Weights of a small mixture-of-experts language model, trained from scratch on English Wikipedia.
Training: a variant of Adam for the experts, 431M tokens, 6888 steps.
Below are experts of layer 6 (counted from 0) of a mixture-of-experts language model. Rows are named router (the router's row for the expert), down (a neuron's output weights, with its number) and show model dimensions 0-255. Each number is 200 + 20 x the weight over its row's rms, rounded and kept within 0 to 999.
Before each expert's rows: a language model's description of what the expert responds to. This comes from a sample of Wikipedia text that the model never trained on.

# expert 15
What it handles: Commas, and, or, and semicolons joining list items or coordinated roles, such as teacher and administrator, or engineer, and.
router,181,210,233,169,186,188,221,184,183,254,223,203,182,184,203,254,158,184,224,225,223,188,197,183,202,203,197,157,180,161,227,172,199,236,231,184,199,218,190,165,201,186,196,195,199,208,190,202,209,181,187,229,200,189,200,196,211,222,209,222,213,199,216,207,179,195,182,170,169,228,175,198,167,221,182,222,250,219,202,192,221,183,199,210,238,189,217,214,188,211,200,182,189,190,202,172,230,195,183,175,221,237,178,209,201,183,202,194,181,174,222,176,214,216,212,191,173,177,255,182,177,214,210,189,188,215,181,219,241,216,194,200,189,180,184,191,212,202,194,199,181,212,173,203,193,232,195,180,197,221,185,205,228,225,202,182,193,185,209,205,189,200,216,184,222,224,212,220,174,180,230,237,194,187,196,194,203,169,185,195,201,190,205,199,180,203,221,213,211,181,176,187,176,208,204,189,206,174,224,203,200,188,155,215,191,247,209,214,189,159,224,194,239,204,191,220,172,199,209,214,185,229,193,223,189,220,160,204,247,191,197,187,162,161,167,171,205,184,199,200,166,209,194,185,183,190,214,199,202,203,195,157,192,206,224,198
down0,194,201,180,193,244,195,199,230,218,190,205,215,191,175,180,183,204,183,143,207,205,237,209,177,124,235,187,190,187,205,223,192,238,187,246,202,170,200,222,152,188,217,192,179,176,216,184,212,174,213,199,202,188,209,186,197,210,224,186,225,177,165,214,211,158,227,192,170,198,193,231,208,190,192,174,225,202,233,210,216,219,202,222,173,201,208,202,183,197,200,219,222,225,213,216,197,190,210,209,208,198,203,193,226,191,193,200,208,187,189,200,227,218,188,214,186,207,186,216,226,200,191,190,208,180,197,198,187,226,226,235,203,207,166,220,194,182,182,192,198,184,214,267,202,194,177,184,166,203,184,206,212,174,176,221,174,194,193,208,213,216,215,214,231,194,240,241,217,195,194,194,171,166,186,204,181,220,201,227,205,186,214,200,191,190,221,232,178,200,206,208,191,203,179,167,218,197,206,226,187,245,194,214,221,218,202,200,177,165,201,242,203,207,195,224,199,184,193,165,225,202,202,224,193,185,163,204,188,193,189,215,177,172,189,181,179,202,169,185,207,234,233,214,217,192,245,181,196,210,166,195,196,192,188,183,205
down1,188,189,191,204,156,180,211,190,200,202,188,190,208,240,233,189,181,204,224,236,196,179,208,195,215,207,203,164,169,207,204,198,185,208,200,174,176,143,196,173,211,205,207,175,165,215,223,179,234,185,193,229,211,217,230,187,229,194,229,241,215,225,191,205,179,206,195,174,199,210,246,215,195,198,212,203,201,203,192,207,210,225,204,209,245,191,220,197,185,223,205,213,203,202,166,183,187,211,229,201,255,214,185,206,196,228,173,200,207,193,221,181,208,178,184,202,229,162,236,190,214,182,214,225,200,190,180,205,184,208,210,193,213,214,157,213,190,210,161,193,210,189,252,216,222,171,213,184,210,200,199,190,242,193,197,232,191,206,213,230,176,193,221,214,216,198,206,192,202,183,248,162,186,218,183,226,158,205,177,161,195,189,185,190,185,196,232,176,187,216,185,199,185,204,161,200,183,196,222,238,196,192,206,184,167,215,178,214,172,170,207,186,197,210,204,203,212,204,213,186,193,218,216,205,224,223,217,188,214,279,211,195,198,214,204,200,207,199,195,196,196,167,206,191,199,193,192,165,218,226,208,212,225,222,191,192
down2,209,199,197,175,197,203,200,195,215,221,213,243,218,214,200,188,186,192,195,256,210,231,214,229,187,176,205,206,204,180,183,192,226,162,201,203,188,188,214,169,198,214,207,221,176,200,206,163,184,217,176,223,183,200,183,209,237,219,180,159,194,210,210,183,222,211,182,226,208,195,174,196,201,193,160,176,263,188,213,190,171,162,202,218,232,204,198,204,180,198,186,206,225,190,220,204,205,191,163,208,219,211,194,187,176,219,182,206,238,216,198,174,205,183,213,183,186,143,209,191,199,201,163,194,170,198,209,201,222,179,222,206,216,167,206,214,216,225,196,168,186,246,199,172,202,218,212,207,189,216,238,234,215,189,207,197,183,199,177,196,186,147,183,244,182,209,205,172,225,204,209,195,204,170,200,198,197,175,228,167,216,167,204,178,191,217,213,224,205,234,205,187,223,203,211,197,189,184,216,176,206,153,189,191,215,193,171,249,218,184,207,206,226,197,187,227,187,197,189,201,208,210,217,177,197,200,185,173,202,204,194,180,177,199,149,195,177,191,178,156,216,223,192,185,214,218,243,187,190,199,206,213,214,194,179,210
down3,200,200,196,172,186,190,222,202,217,228,189,177,175,204,196,185,202,214,214,210,181,201,218,207,181,182,211,196,209,193,209,168,198,238,226,211,209,202,192,186,204,203,190,221,243,205,191,185,208,187,215,242,196,219,211,181,215,170,197,183,225,188,224,195,187,216,190,210,177,211,192,203,208,206,204,214,237,228,213,227,185,158,191,201,181,153,167,197,195,224,188,184,228,199,199,170,149,170,228,159,210,204,174,166,213,201,229,185,200,227,196,209,171,192,208,180,179,228,198,214,182,195,196,175,178,208,187,208,213,184,242,232,220,227,196,223,233,214,173,193,186,169,198,214,191,194,228,195,198,192,194,212,197,173,188,216,199,207,221,237,249,176,199,202,200,148,173,196,220,211,213,219,195,179,199,201,180,215,189,174,168,169,191,197,198,182,194,202,208,194,213,189,184,201,174,170,209,171,192,179,209,171,179,220,185,201,197,184,172,242,129,201,196,223,170,204,182,225,211,221,168,185,158,213,220,212,186,196,201,197,219,215,188,180,196,221,232,211,160,178,219,201,233,177,193,171,192,188,193,223,224,209,169,178,202,173
down4,198,214,233,201,224,194,225,205,204,191,152,204,175,169,186,204,195,219,193,209,185,161,210,168,211,213,184,213,177,149,196,197,208,209,209,229,221,204,197,191,218,202,213,178,226,202,201,190,245,199,181,240,190,196,189,187,187,206,209,194,175,185,242,225,197,209,197,186,171,240,184,180,195,194,227,185,198,236,186,205,205,179,208,162,185,170,218,188,234,223,210,195,180,201,208,207,201,218,198,214,167,222,176,201,188,204,173,170,187,215,210,208,187,242,155,201,169,182,201,209,211,229,218,203,183,193,170,253,194,222,192,215,196,171,183,218,190,182,206,184,193,222,114,217,172,206,228,177,213,185,225,201,168,222,212,205,205,203,182,182,239,214,186,207,190,186,152,197,213,198,185,223,195,180,202,210,209,191,181,215,229,174,219,200,188,206,208,195,201,184,212,206,181,184,243,201,232,201,180,178,209,216,202,216,225,201,205,190,206,222,166,219,195,214,229,203,202,172,197,225,194,224,187,188,219,198,200,186,177,246,188,214,217,196,193,201,204,204,222,193,202,162,216,207,230,166,240,191,188,200,178,222,189,220,180,217
down5,204,205,194,214,233,202,203,197,226,195,175,197,189,168,177,196,183,223,220,233,178,175,188,232,215,185,212,243,182,215,212,211,203,196,189,192,243,210,223,176,206,215,165,196,224,175,210,257,195,181,168,182,199,208,186,210,184,203,188,218,162,182,213,201,217,181,195,211,187,217,206,190,201,195,212,167,211,224,151,183,185,212,200,194,212,222,235,183,204,219,202,212,228,207,199,199,187,233,212,226,188,217,194,209,224,165,203,184,210,195,163,229,162,218,210,165,195,169,164,205,175,181,201,235,167,218,208,182,201,244,231,220,206,194,164,199,166,162,212,227,233,189,195,194,220,174,172,210,224,222,183,190,182,220,233,172,220,194,203,185,195,188,193,169,176,179,182,196,166,234,204,211,171,211,221,199,213,208,176,213,186,188,185,237,192,187,233,209,215,192,219,216,233,244,177,218,180,217,228,193,196,230,216,219,216,167,233,191,173,187,198,189,182,189,209,194,189,182,227,187,160,188,203,221,200,185,211,189,197,199,199,236,210,173,195,206,212,211,202,184,192,190,196,192,211,207,220,201,209,220,213,204,209,229,241,207

# expert 11
What it handles: Labels in infobox-style lists before a colon, such as Drug class, Number of employees, Scientific classification, Genre, and year digits.
router,178,175,196,225,171,184,167,190,206,206,209,196,240,223,221,225,228,182,208,177,208,183,227,209,209,193,216,194,208,209,211,230,234,195,170,203,168,190,169,211,200,193,203,226,203,205,178,214,188,195,200,223,210,228,231,194,200,174,176,192,201,197,238,203,169,162,216,199,218,226,207,271,195,221,204,172,200,186,200,182,197,201,173,216,164,222,186,179,182,183,158,217,202,136,206,221,211,179,217,177,206,187,196,235,199,214,191,228,235,214,177,208,155,198,207,183,217,175,191,241,198,209,180,205,210,181,190,180,201,201,208,211,220,219,196,210,220,222,196,235,206,224,222,181,248,193,174,194,224,187,197,186,220,210,207,208,196,195,196,170,206,177,190,196,189,186,199,177,237,239,196,210,212,191,242,205,248,220,189,172,229,204,205,221,200,193,203,232,201,216,188,205,201,226,201,228,187,209,220,213,211,210,203,200,148,193,177,191,197,197,214,196,223,234,177,196,198,206,215,168,201,207,196,203,232,200,213,199,156,215,175,207,194,184,201,190,202,230,194,202,195,248,243,220,180,177,176,222,191,220,212,191,195,184,207,215
down2,198,183,238,220,195,195,197,194,175,187,176,178,205,207,190,225,198,209,196,180,209,197,192,219,211,207,211,197,196,166,209,181,180,219,166,213,208,213,213,194,203,215,203,229,191,210,209,188,199,241,204,195,204,200,184,215,141,207,183,138,200,162,233,205,207,191,163,185,199,198,201,198,193,216,223,175,220,162,185,171,196,193,172,205,192,216,224,207,202,214,207,181,218,172,192,219,213,200,184,175,226,223,200,227,195,214,212,181,166,225,193,246,161,212,222,167,209,223,187,168,208,166,182,188,222,242,176,234,196,224,198,191,159,226,189,220,201,194,178,183,181,231,228,206,203,188,192,217,187,178,185,207,197,183,167,197,264,178,178,171,208,184,193,205,197,205,188,184,146,180,211,201,212,192,163,205,211,182,201,200,186,200,163,191,214,214,194,174,172,196,210,168,199,196,166,212,176,188,175,202,235,181,198,182,195,198,204,188,204,186,237,222,239,201,188,168,232,173,197,193,230,207,196,195,191,167,185,183,211,229,222,218,178,172,209,191,178,221,190,165,205,218,206,195,204,223,196,233,215,204,207,208,234,217,190,188
down3,206,212,219,210,233,193,201,199,196,199,226,169,212,174,187,170,195,166,171,230,190,178,191,195,192,201,224,217,194,196,199,191,202,166,197,229,198,209,231,191,207,185,174,200,188,200,236,181,166,227,231,250,180,209,171,209,199,207,190,174,190,202,161,178,211,207,202,209,196,202,239,205,169,211,218,210,226,177,182,214,203,224,205,188,180,187,203,223,167,184,189,197,216,201,176,186,224,208,190,194,187,230,170,202,211,224,191,185,188,171,214,230,164,212,187,212,216,196,211,224,237,184,248,185,190,176,230,165,223,196,228,170,195,169,208,213,196,200,177,186,228,209,192,204,197,152,187,199,233,220,226,219,180,247,204,192,222,168,253,196,177,225,199,191,199,182,224,197,164,192,190,209,219,181,203,201,200,211,191,214,181,159,235,194,200,214,249,212,197,145,208,235,184,213,188,227,189,174,228,192,208,191,187,215,216,198,214,179,220,197,178,194,180,217,200,220,208,232,217,169,190,193,218,208,190,184,206,193,173,177,161,169,190,209,222,191,175,215,212,182,189,177,217,211,201,206,203,193,209,208,180,230,191,207,200,237
down4,239,217,175,210,210,209,179,210,167,199,186,194,213,225,215,188,199,206,206,139,217,239,182,175,163,204,215,204,201,213,206,193,202,194,186,182,243,225,187,195,227,204,187,174,184,218,219,210,230,215,210,203,209,199,187,209,206,201,196,198,209,204,226,227,222,180,214,199,184,238,176,203,211,199,207,172,186,202,186,205,172,199,222,204,184,220,204,198,198,210,226,193,213,177,225,188,183,197,213,236,240,176,193,185,163,208,203,180,189,204,193,170,205,214,146,229,198,206,189,232,191,175,222,201,182,184,196,181,159,148,219,275,228,194,239,226,222,253,215,164,196,167,232,210,247,199,213,205,210,174,222,213,200,192,202,177,206,222,188,202,216,192,169,188,192,207,198,180,211,176,209,170,188,168,162,204,179,199,212,191,194,180,226,171,204,174,210,209,177,144,233,187,218,200,193,188,204,207,207,190,208,181,205,201,196,189,218,185,201,199,194,184,177,181,194,181,221,181,209,200,194,214,208,199,176,155,193,229,205,192,202,219,216,221,232,202,209,203,196,196,213,165,216,195,210,228,215,211,180,207,196,214,225,222,199,170
down5,205,232,220,216,226,225,192,200,211,212,186,208,211,224,184,183,186,213,184,184,201,157,220,200,224,188,191,196,228,216,212,225,258,221,194,203,191,206,198,224,171,184,215,186,207,187,182,190,207,200,206,239,176,202,193,201,203,222,203,197,225,229,181,219,163,181,206,198,217,185,226,210,211,236,171,190,183,211,202,191,172,194,188,205,188,199,206,149,193,198,204,215,226,186,186,197,219,212,199,174,189,186,151,190,205,202,181,203,181,220,189,206,208,185,221,209,186,185,219,205,205,164,192,174,182,192,220,206,206,197,184,244,210,212,210,153,211,237,151,218,218,217,180,179,232,235,202,183,212,193,187,180,218,230,211,171,261,211,219,188,227,222,197,201,207,208,199,213,221,194,185,203,178,178,198,197,211,236,199,198,213,167,188,209,197,223,229,174,212,167,227,174,201,162,200,179,217,195,199,196,221,184,191,168,217,228,208,217,236,174,221,183,175,200,217,221,204,181,212,184,222,184,223,184,116,183,188,178,193,197,181,214,180,194,227,195,185,206,200,190,210,184,193,202,171,181,173,192,176,174,240,212,224,214,196,196
down6,189,177,231,218,202,192,210,205,199,203,207,225,192,180,189,216,144,212,214,200,204,179,176,235,201,226,204,179,198,212,177,212,163,159,196,191,223,204,228,204,161,226,185,225,168,221,203,186,215,177,219,174,192,214,196,177,189,175,187,216,199,182,203,217,225,202,178,223,174,202,163,225,186,220,230,211,217,201,163,167,206,202,223,217,211,209,240,204,186,192,209,203,210,188,210,225,230,204,198,210,256,194,201,191,207,202,222,209,210,215,215,155,196,187,195,203,259,229,198,190,221,182,198,223,242,231,194,227,183,185,164,205,189,207,202,181,214,165,176,208,212,233,248,200,221,208,240,176,237,180,178,170,216,189,172,197,198,198,239,193,215,207,240,194,206,185,190,199,230,204,178,242,207,235,201,201,229,162,205,213,209,223,228,202,189,200,225,229,190,189,202,169,198,229,199,212,178,228,216,200,199,182,191,201,207,198,200,193,199,197,203,202,212,230,203,188,223,195,194,188,196,177,220,212,213,175,227,224,211,201,206,182,208,208,183,217,199,224,179,178,188,198,233,216,189,186,164,175,177,168,227,215,191,181,213,180
down7,252,208,223,188,211,198,188,201,195,205,222,213,175,150,218,211,167,219,198,232,216,216,227,239,212,215,227,207,211,226,208,213,197,212,231,173,191,214,199,199,166,171,170,223,213,188,179,187,233,181,200,183,214,177,183,234,217,194,234,194,207,186,201,224,202,196,213,158,189,223,160,209,217,165,222,224,216,202,228,179,208,195,200,175,222,208,212,208,184,222,224,201,193,184,214,181,200,160,180,194,189,153,217,206,222,237,227,227,188,176,200,223,165,198,207,218,215,213,222,185,202,216,189,230,169,223,199,227,243,198,178,198,216,213,206,178,220,214,180,246,182,172,190,207,202,203,212,215,215,231,196,219,229,204,199,213,214,210,180,196,217,199,201,162,235,215,173,226,184,255,168,182,167,187,193,206,214,179,172,207,191,187,163,219,167,196,198,190,182,195,187,202,190,227,187,211,190,223,203,236,213,204,213,207,217,181,205,181,190,214,210,222,230,178,187,208,183,214,186,193,226,235,187,193,207,175,200,217,238,201,191,181,210,216,172,208,190,228,192,201,165,157,192,197,206,188,221,177,184,197,206,190,197,211,195,197

# expert 1
What it handles: Units and number pieces after quantities, such as mi, km, feet, °W, and decimal coordinate digits, plus some scattered verbs and sentence ends.
router,199,216,194,217,200,223,198,177,213,207,217,178,212,181,193,171,201,219,181,180,201,182,182,193,199,175,171,168,166,198,199,205,180,217,217,213,192,206,194,183,224,183,173,194,235,172,183,192,197,185,177,213,184,168,169,182,186,177,173,172,183,217,170,206,176,224,200,174,205,212,235,207,200,187,229,194,190,189,196,193,226,202,174,176,174,174,214,191,211,201,215,239,207,181,170,189,180,229,221,211,210,191,173,174,204,192,172,220,198,230,199,210,205,241,228,209,187,174,210,172,216,191,200,247,214,223,213,195,193,180,245,192,207,189,193,183,223,200,216,198,220,157,196,198,180,230,205,194,181,212,179,218,199,196,217,194,211,205,229,237,199,195,221,188,154,204,222,200,189,203,222,162,214,231,189,200,217,231,221,242,196,215,198,212,195,201,179,190,162,225,204,206,222,196,241,217,223,218,206,231,207,188,181,199,231,193,170,181,187,214,202,232,204,198,266,182,182,233,182,207,221,185,186,199,225,183,228,198,186,191,191,213,171,226,186,173,228,209,217,249,204,210,187,167,199,236,189,201,182,223,242,216,215,206,214,206
down1,196,224,206,199,183,188,223,182,221,201,194,196,200,173,203,176,185,222,213,191,202,218,195,227,211,212,185,203,175,208,213,191,170,217,226,219,182,218,216,195,213,188,203,209,188,155,206,201,202,198,213,193,167,177,168,216,215,179,178,210,184,215,243,153,236,210,151,189,169,212,198,186,191,188,225,223,202,162,160,213,234,181,166,229,205,237,230,221,209,185,174,255,200,179,189,218,212,154,200,193,175,198,220,165,169,213,215,202,199,177,190,199,185,210,228,226,210,230,168,200,223,197,177,215,187,206,221,203,200,211,236,181,208,228,196,189,178,229,218,214,201,206,156,193,193,165,240,249,218,206,231,187,200,231,237,192,168,184,198,184,211,214,212,174,207,177,196,204,180,178,235,208,205,212,210,203,198,217,216,185,182,199,199,187,198,218,183,180,189,238,174,192,189,189,203,196,210,178,210,224,244,165,213,218,199,186,182,184,206,236,215,225,207,214,205,185,223,220,167,217,199,203,195,194,179,212,208,211,217,168,182,203,186,220,198,222,199,182,216,213,199,217,207,209,198,201,205,179,183,242,246,216,203,222,198,214
down2,225,193,224,222,213,191,201,176,195,191,215,181,212,189,189,208,209,171,202,180,183,243,178,209,217,182,221,195,198,172,236,206,196,170,154,139,176,204,232,211,202,261,201,210,174,198,168,245,190,195,205,202,207,207,189,202,222,173,164,207,204,201,220,203,206,220,192,194,181,237,191,219,194,209,229,218,197,198,208,196,195,171,190,202,219,206,219,190,186,239,192,197,207,193,167,220,207,230,182,213,205,209,182,219,210,196,193,229,180,246,183,171,219,183,223,190,180,178,210,190,189,177,167,199,177,197,252,205,196,208,193,175,169,182,160,184,238,251,185,169,197,193,194,188,206,209,207,181,215,192,222,158,208,224,192,206,209,202,234,189,186,228,178,193,225,219,253,201,205,219,203,194,212,180,214,220,181,168,224,190,165,173,178,192,221,202,176,211,187,183,232,190,206,197,191,217,183,198,217,200,207,210,189,187,230,195,200,207,218,196,192,207,173,181,208,187,170,171,178,194,210,189,216,218,190,202,168,222,162,176,195,189,165,175,188,217,195,194,183,231,200,196,206,197,222,229,211,228,215,209,198,165,191,229,185,212
down3,231,220,251,197,197,220,180,190,216,198,209,257,194,234,190,176,210,192,231,223,215,253,235,215,174,222,200,187,227,194,202,203,174,229,215,238,202,189,204,187,213,209,219,225,226,202,184,153,200,197,236,208,182,218,205,185,209,185,208,179,225,173,200,221,164,198,204,190,210,184,189,194,213,203,177,197,198,197,186,183,166,207,226,178,228,208,211,227,185,193,165,187,183,237,217,171,195,208,212,213,242,247,196,230,174,196,183,198,196,233,185,209,212,226,215,189,174,186,199,177,205,182,179,227,181,207,195,183,162,204,200,209,230,197,200,212,200,150,197,190,198,235,233,200,199,187,208,211,207,200,210,210,199,195,222,168,157,228,214,177,232,195,220,214,219,182,210,214,197,249,191,201,235,181,236,173,166,196,192,192,179,175,214,184,190,194,192,205,196,194,172,187,183,241,189,193,207,167,203,208,188,199,179,217,206,202,235,198,170,190,174,237,195,209,178,178,191,209,196,199,219,232,193,169,203,195,224,173,192,202,188,189,207,216,178,225,171,232,183,185,197,219,176,201,196,185,189,199,195,166,192,189,221,193,220,203
down4,219,187,212,200,173,198,161,203,206,190,172,213,215,203,179,201,179,203,206,171,194,249,218,172,206,191,238,184,186,207,225,197,168,188,210,236,193,212,195,189,202,215,191,230,172,198,225,196,168,195,201,222,206,206,148,207,217,206,228,220,177,165,194,181,189,200,214,230,200,188,238,201,200,200,197,177,184,183,179,222,238,182,221,200,160,201,180,193,224,199,163,227,179,171,175,178,219,196,228,214,207,195,151,183,181,192,240,214,212,175,217,172,189,212,235,187,182,198,167,208,193,206,176,224,194,197,163,215,218,218,196,186,195,177,192,195,218,182,212,200,187,228,197,216,231,182,174,174,202,192,227,187,216,205,206,222,223,162,216,241,196,180,161,218,179,185,209,195,182,204,224,232,224,225,233,218,219,247,176,208,225,160,218,194,217,187,257,203,199,201,193,217,206,182,226,186,223,190,200,202,241,209,199,190,164,196,203,204,199,181,174,191,182,183,233,207,193,197,174,213,191,199,218,212,182,204,186,213,207,187,217,220,203,208,176,198,222,192,229,212,181,214,177,205,212,232,204,189,211,222,219,192,167,171,200,188
down5,172,173,202,165,214,202,261,185,176,232,208,216,229,201,225,177,198,189,203,201,225,200,204,226,187,212,198,208,221,240,208,191,171,211,207,187,180,201,206,218,228,206,230,213,202,197,189,221,196,207,220,225,186,196,206,209,236,214,202,214,194,199,176,182,176,176,204,207,189,161,201,224,197,205,199,206,217,192,197,203,222,203,182,205,211,193,170,204,209,172,217,220,246,237,249,188,211,193,199,199,209,202,233,210,167,229,185,189,209,207,177,181,223,209,224,221,195,154,161,219,162,186,215,176,190,248,206,230,210,194,183,188,189,176,155,176,212,198,219,170,191,226,186,225,213,204,234,187,190,189,197,200,191,195,188,206,193,170,204,159,144,204,201,227,189,184,189,222,181,216,232,213,217,171,197,204,213,173,209,192,232,219,177,225,222,220,197,203,189,233,218,173,236,200,186,165,195,206,210,203,163,188,228,173,226,212,231,217,176,208,192,188,198,166,217,243,201,202,223,204,196,203,200,186,172,179,175,176,210,220,206,215,226,228,179,223,173,212,192,181,224,191,217,188,213,200,195,191,227,200,176,211,203,226,212,197
down6,187,212,208,193,208,205,185,201,185,228,190,198,194,158,177,203,187,185,179,201,201,208,224,164,192,221,190,186,218,199,216,192,239,202,227,181,194,213,179,229,212,218,207,186,190,228,187,188,177,263,187,210,164,166,199,216,211,209,229,195,202,219,210,160,190,187,168,207,183,188,206,186,209,197,219,208,163,213,233,215,223,213,186,201,175,217,185,206,214,160,176,172,227,220,180,208,218,197,220,200,197,209,188,217,179,178,203,179,204,199,171,191,201,199,190,217,178,193,218,208,144,232,203,189,191,196,212,214,160,210,167,192,230,211,191,229,201,191,200,211,238,211,203,157,215,194,198,197,216,210,196,168,188,201,167,208,225,195,205,204,182,216,220,196,220,208,200,202,190,187,220,182,173,218,203,157,261,218,171,206,232,206,186,185,221,186,235,165,185,217,201,199,187,199,191,153,189,210,184,210,186,214,225,205,206,214,211,193,188,188,193,196,207,187,206,234,206,207,185,233,234,212,191,199,178,205,195,173,219,205,176,221,169,226,196,224,257,184,264,202,188,233,191,185,210,195,172,195,192,170,202,194,245,234,197,205

# expert 9
What it handles: Final pieces of names in = Title = headings, the closing = itself, and biography subjects like He, She, was born.
router,230,191,227,196,199,235,182,204,201,214,210,203,198,201,222,202,163,195,215,205,206,226,175,184,239,199,213,217,188,208,198,196,202,179,199,212,226,218,168,206,247,191,172,193,172,209,180,191,193,229,234,196,204,194,193,204,223,218,236,194,188,222,195,187,171,222,179,197,193,191,202,215,254,209,193,192,241,230,185,196,157,209,199,167,230,194,217,218,198,181,210,166,140,151,198,201,200,189,245,196,203,196,221,228,208,196,197,144,183,187,169,240,212,211,198,198,194,218,178,236,204,219,205,180,191,200,187,231,200,200,222,178,186,215,172,182,172,200,204,194,214,177,209,230,203,197,202,208,234,178,202,203,172,189,187,215,202,223,230,200,217,226,208,196,182,230,232,201,198,186,216,210,183,188,221,186,238,173,214,200,203,232,205,188,205,183,183,174,235,178,217,195,150,199,194,169,182,167,192,195,201,225,199,176,228,176,203,206,227,219,214,212,197,206,172,189,193,205,209,212,205,191,188,189,245,249,220,193,198,192,203,212,185,163,193,192,196,215,197,198,172,207,215,184,175,183,210,157,196,211,165,235,195,223,201,193
down1,204,207,229,215,198,168,215,193,175,191,179,237,230,175,194,192,204,182,172,203,187,196,182,178,129,177,199,156,200,201,197,199,197,169,183,200,201,207,208,224,219,189,209,201,207,189,243,192,181,202,205,190,183,219,181,201,172,209,178,225,192,199,212,210,177,235,206,210,208,191,168,231,223,201,191,163,210,216,211,220,170,199,182,202,166,196,217,209,192,197,149,195,162,179,212,198,179,201,198,197,211,212,219,203,215,203,221,171,162,197,229,204,194,231,215,206,214,181,215,179,217,196,226,160,205,230,200,188,236,217,209,199,204,196,203,182,245,194,183,200,199,217,148,182,221,199,187,203,175,218,195,212,210,208,218,190,203,189,176,180,193,189,184,235,201,223,206,228,212,223,230,253,200,182,192,180,193,169,218,204,210,224,175,180,197,181,232,233,178,196,223,178,184,220,238,193,257,229,211,218,217,230,196,200,216,215,178,190,188,209,182,216,214,229,161,202,194,183,191,195,240,220,194,219,206,213,192,214,192,197,172,179,199,237,230,238,191,238,180,197,183,203,201,216,169,197,193,206,198,193,185,198,232,182,193,185
down2,190,205,198,188,200,241,215,180,236,225,225,187,224,206,210,158,195,180,201,188,215,225,174,172,200,189,205,231,212,197,188,226,197,184,205,213,200,180,228,177,192,199,226,219,209,214,224,197,218,196,209,237,218,191,205,223,197,176,197,154,181,214,214,206,198,197,146,178,197,226,211,225,210,170,226,196,201,210,212,190,157,156,197,175,224,195,232,205,197,196,237,206,195,183,212,195,225,190,168,183,214,163,203,189,195,198,198,180,189,217,220,210,203,201,202,201,182,224,170,186,238,187,181,194,200,209,208,183,191,193,224,182,188,194,152,241,180,252,181,189,192,198,226,218,193,211,211,239,202,156,209,207,205,219,206,224,178,216,217,179,213,199,174,199,200,210,203,164,174,218,192,196,227,161,221,203,212,218,216,216,173,208,193,165,228,198,199,175,198,213,209,226,193,187,228,194,207,146,180,192,226,203,211,183,218,190,164,169,220,199,232,173,217,182,221,219,196,182,199,184,217,171,224,186,201,209,210,175,185,229,209,189,193,203,209,192,177,210,203,228,213,188,192,214,189,215,222,131,157,212,188,223,209,185,213,188
down3,201,221,179,193,154,182,174,225,155,190,216,214,191,189,230,183,180,210,195,205,227,166,183,189,204,175,199,210,193,230,206,228,222,219,234,206,186,189,200,194,207,190,164,220,195,231,194,216,173,185,161,252,181,171,185,224,245,221,191,227,207,212,217,208,184,207,201,213,217,235,207,197,240,212,230,211,211,188,220,164,223,209,222,168,197,192,200,196,200,208,219,191,200,239,199,213,210,158,209,237,224,212,184,207,193,218,211,230,181,183,170,174,222,200,204,217,202,194,205,167,201,219,180,184,177,184,207,197,204,189,193,188,195,229,191,190,152,185,222,214,196,198,202,210,203,199,200,178,185,213,195,231,208,197,188,193,217,192,186,158,215,170,198,230,181,211,250,197,192,185,189,195,203,188,218,175,193,201,210,223,204,227,238,205,218,164,208,224,227,213,208,153,243,192,211,211,221,191,207,226,213,233,210,200,225,194,205,239,203,201,224,197,177,167,173,174,239,212,222,200,188,194,218,191,204,187,217,179,186,214,219,210,213,222,204,204,205,201,212,232,234,190,191,238,203,220,219,167,216,215,190,166,204,218,170,184
down4,241,165,209,197,217,207,190,211,194,189,224,227,195,216,161,179,221,208,202,195,197,210,201,203,213,198,195,207,173,202,206,208,193,192,196,190,206,201,206,189,166,207,196,194,213,175,207,221,174,213,201,194,197,182,221,199,229,254,202,169,189,223,235,173,211,198,241,204,155,201,220,221,190,191,183,227,198,173,194,216,176,202,181,193,231,215,242,175,157,170,195,175,180,197,193,222,196,202,182,213,217,191,222,199,217,199,198,170,162,239,234,193,195,244,159,223,151,164,204,202,184,204,229,207,187,231,183,234,195,209,203,225,201,214,198,183,182,199,201,207,207,207,242,236,213,219,208,224,215,196,230,237,217,179,188,213,197,176,216,172,185,185,208,195,201,180,218,187,189,215,196,164,191,204,201,170,195,178,167,183,216,229,202,210,219,181,208,194,191,198,187,243,186,207,193,234,179,191,168,193,208,192,183,190,173,177,180,199,198,241,189,229,211,217,216,236,202,175,170,189,197,213,189,212,201,185,188,160,223,184,237,220,230,188,177,185,211,208,185,243,210,178,236,186,197,207,202,176,214,172,181,180,220,212,174,206
down5,214,206,207,214,203,199,206,187,217,185,200,212,234,203,223,195,186,171,201,225,171,201,198,193,210,182,192,207,214,215,183,218,202,188,199,201,215,199,187,200,210,155,210,179,169,203,171,165,236,219,185,234,194,151,209,170,218,220,198,197,217,205,197,209,216,188,197,186,200,229,148,209,214,208,203,180,236,209,186,218,203,207,221,178,195,222,199,199,232,208,204,202,241,179,216,159,233,199,217,175,182,204,163,240,167,209,190,205,201,198,195,177,165,210,205,216,213,215,201,163,159,172,167,187,213,207,217,236,191,187,230,195,212,208,214,203,194,211,174,208,204,223,206,164,219,204,208,211,232,214,183,156,195,188,188,197,176,199,241,230,223,228,211,190,236,200,186,212,189,165,225,214,179,217,204,207,180,207,194,188,154,165,190,189,203,206,208,202,195,206,235,226,199,214,200,191,163,221,200,198,196,207,194,197,192,191,188,215,179,181,211,207,230,197,207,181,213,218,201,207,221,219,142,198,207,223,201,191,222,202,181,221,247,191,189,195,197,185,213,198,175,260,180,189,208,210,194,186,202,228,199,260,147,204,224,217
down6,200,202,233,207,184,217,225,200,209,195,181,169,199,228,209,203,134,211,234,220,212,217,198,185,193,214,205,212,164,189,194,180,198,197,202,201,166,204,233,184,187,175,235,178,185,205,233,186,178,165,199,210,229,230,208,213,186,217,202,138,203,194,216,188,243,210,195,203,215,216,193,199,220,193,195,181,200,219,187,219,192,214,255,186,198,212,183,196,220,218,229,223,233,172,184,208,205,189,217,166,176,191,244,204,201,181,211,202,231,206,196,175,198,208,195,224,207,173,182,224,219,191,207,168,197,210,203,184,229,152,186,198,192,196,172,221,182,220,214,170,190,239,162,218,195,228,181,205,205,225,184,175,227,198,204,207,167,210,200,191,219,171,215,180,171,213,200,210,248,195,194,176,208,202,202,233,191,211,220,217,194,218,188,219,216,222,188,176,226,213,155,200,226,185,223,222,241,189,219,162,217,215,170,229,207,197,178,211,172,245,237,218,190,222,233,177,188,206,189,162,196,187,204,212,216,197,191,194,185,221,194,188,192,198,211,212,204,208,207,213,195,214,213,204,199,193,192,214,195,193,173,195,209,170,176,225